From a checkpoint of a small mixture-of-experts model trained on Wikipedia.
Training: a variant of Muon for the experts, 667M tokens, 5086 steps.
Below are experts of layer 5 (counted from 0) of a mixture-of-experts language model. Rows are named router (the router's row for the expert), gate (a neuron's input weights, with its number), up (a neuron's input weights, with its number) and show model dimensions 0-223. Each number is 128 + 32 x the weight over its row's rms, rounded and kept within 0 to 255. Numbers have three digits each.
Before each expert's rows: a language model's description of what the expert responds to. This comes from a sample of Wikipedia text that the model never trained on.

# expert 47
It responds to: Collective or category nouns following the or first, such as season, species, teams, episodes, players, ships, album.
router:149088163151092120078129125150169132177105201101113121154142086121114162113164161166152149085093097157114106094104151164127143171164100106111117150096091159086100173134083147174095109084098108153091161163143108086089118086128101149073113108122105108171158170140110127153092148159118156168098184121068124093112157081122105162111137166182150161105136193139097079170071173155128115151126072085125156141152117102088160157177153160141183116109133163155122174097153174118143098088194156101098137154123180151167124116169173141144157104102111172107165089133145147109113145178127090101188139134173076114088091119169071160090164171136149074180080093077139152128098085121103185072157
gate1:115056097149142077079084162177155161115141114128118108195129174085086153113124128121108084093174097139159148145139137156159138190121123045131108115120081136141127149147146157136146177055102142140159151122128121119120167112108092142125123106111107101109158148112147114091130100153093131137189132154119143095051168122100125088144098168131093120130104194182176075097130146143162140072109123144142185102099203076110161183181089111110130143136112108112156121132134126114127066101125123163181150120145099136167091033186139166087139120091148100154147099101208137126106125131083130120101163125150130223155142097155090122232141096115191148137159091082123153151130132085102126117117
up1:111128088109084102114146092120163124113157065122139118153091105117118130176134053153072115183171148163120194137180133159113101144154115084136116075158119096144166137107146146136117155155124128121150130181149088153162123133154138106097174148115136075164154091152221128148155102070109158101143152179103145120093094082206149148078172077075134118155130107121087120154095138115138141068113173091127149206196086158103136169127140128159171159176129112133101088049110079140112159113121131134140153152169121096140098085119157145114111122146103088102106149091145193099093161128108120116113116189096142109115113137103154123143166144150096042059189090176047148163137109133126168090132

# expert 15
It responds to: Content words or suffixes continuing a noun phrase, often after which or that, such as dealing, marker, scale, scans, consist.
router:160110255174115091090167089124118147140139162083132141147145070144118146130130111110141139094128136164110090144077124171134152148125061139129133160119086136108090175118081090133130053085070102118065132171167095111100120088112126111123155081069125121156129140194133157138086121177123141183098115018093152091147184145136120137098139149149134208131061165124118088143150157133229129136137149112108139123179130150092126138175128153118098128083111134179139134096129137134159100100172127171153127124148201171119188131092155161139154119147121109104190093127127155104146148174136116106141133160158118105098103108172118148130141120163130089167104145100142201119091091131164144096184
gate1:116099175125099124115140099124166119157112123134161126122148107122098120106075121166158106069127149136145137119119161142161134115088121100116125118128115145166139110083109103106143169151141097107106119123148116168023040131081066179068093152116121214183117188091141142143133108153084182113149182116112054100109120079114137172112120123152173029073120142132169074177144122119137182123160157141120149152135191164085142143138134112090103069140158131096109154088149148118098060121121137131127128119162208102121120091111145124163054168144086073111145062176130105078110159145144147139111123138136157168119179174173129197107138127154158099136216136139118147134114137166147116111110
up1:104106155149101153108149114159071067194163173166174118152136122089120076114119111105107087148166093097145120144104155091135146153121132136088097150135119151115120069142125198096148169140170144119111159076092141133171153122135120124117120100098165122122137150140164140164117142163123142184143179154131098103104104132133102073132048090161098144093188076123112162175152148121158121115130114181112245062122093169112137134115094140140189058167116172101137095122117102121092137105106090112071154146086160157188109127124139111109130084083137129153113084146108117136106159156107101184195123099127158106041078161078123157190135169123090148149094142163125043107138141129153068109092

# expert 1
It responds to: Four-digit years after commas, in or month names, such as April 18, 2018 and In 1973, plus place-name tails like District, Territory.
router:147087173167126134105108105176163165176096184110106131161150117131121121051156158164148151096087124154115128085085153191112123175155099141127104146098082160102093180137072145169102111088093106156067161159136118094114122099153086148102113091095116123163160155157150150120102152157110168170110174151072185094157153103170160134071134168180176171084148185140093080157098159184160120134132074102148138135164140097105122169163181152108154100113116099143105171096151184095151108093205151102077163163108142155140146080160163147147161115096124139102095076126144144104137136174131111108164149166144061124075101129166086153142154139169150087179097089074156147129096103115118181086160
gate4:169136170112172161104121113130086110149130077148123126080089123118119135095190152140106161106163086155088103144112164154162094132163148156192105177143093149091154092116149140137167136044200066095170156184160093087077183106094096112185097129097119140151119148159121131131168168110110114149125125090065115166143185122130119111153138106126099118056119058132118132085121152146131121180092097157145157156145085095162139123128133188214115106114119156166162141164155140111127103138172141114095115128110112114118131176137128160140117141071086098069145081087038158142119155156182097142109098122141118120127118198134089158094143085072152136139115123149098084151187115059080127171178
up4:128184097128098137082109095099190109148070093131153147119145164134086144072104136092103119118164076154160118109053128131119086151105093087170135170114171176165119068091126128143124151122044153105154143164117170113141155146169078112090075092156201129105148076061127174072088094122151130136085195115134116154142158112152127107094109134116099160106158087104113077117106165146220161139142123124157125139092108109107113129119113141143107108126117152136081139156168131099160080185212136152113147125132161122119115111148166107097165130151163081107128082134097115187114092169092130141096183095139136210137155127111202136140187160081193127140096172165133129077122114119166155135115

# expert 45
It responds to: Award, won, Results, Legend, Category, and similar words in awards sections, election results and sports rankings.
router:132101133166116135118133142166145176159113170047127149145140144132083108058133129128156129087117130163135102109089161152108153157144104146114136145111090149084092173070091101163131063083104099125094131150143098066122129101171117132100123131067116103142128153122136116129104129154101145134112151079085135066180152203131140215110098147166119164131149183153096078160120147135147103132095110051094138100184140191127153158159171144129103122084092168181120160105134179123184110101192140149182150146135151152154138116086176143125160127123080200122162090118165143110140185182147076119157114137154069098094106097158084150135177176142130065154074131100125159158100117137112165077198
gate0:114153173089137170108126148153119122156079161130136096047155115080075147158091097148143107120138109149081185146133084136144128186156105156147106167195183034096145210113094170151140102120142122130058149117179091157164100068156102121165119088075107079134110174114123135107144146138132138150158137155072095118130173140153119155149167088120110146071125088170121112087175183134174146090150087144123098135076101148131157103197152189078149124123100158099100161106087114203201108090150101127133127139115111109118071113123193109090202085122150074116126115116132173088122125152160169151105157161119122142139093092147124133151130156130137076098152166160105122136102176095118121110157
up0:138090081123142150181160092164102101170121092158145109130117158154100090122175107162094145139131165159142123086197118094137133159105151070136102141181142109068119133115158139087148088103180085105132176091142128121095187172131133169129144107117165141103142135061143202158121141101096103101147199121096165099087093130087138205106130070150156102106185134082148103097154105169072152148188077131102081144080152140141133138087128148130138106204154169101124152124149115176092130161095129140121119085151058104163132111149117093091116170165186157081127136169097092089161164105103142166111173146093142067167132109117026111157167149080165122151130120124110127149132182123132146174160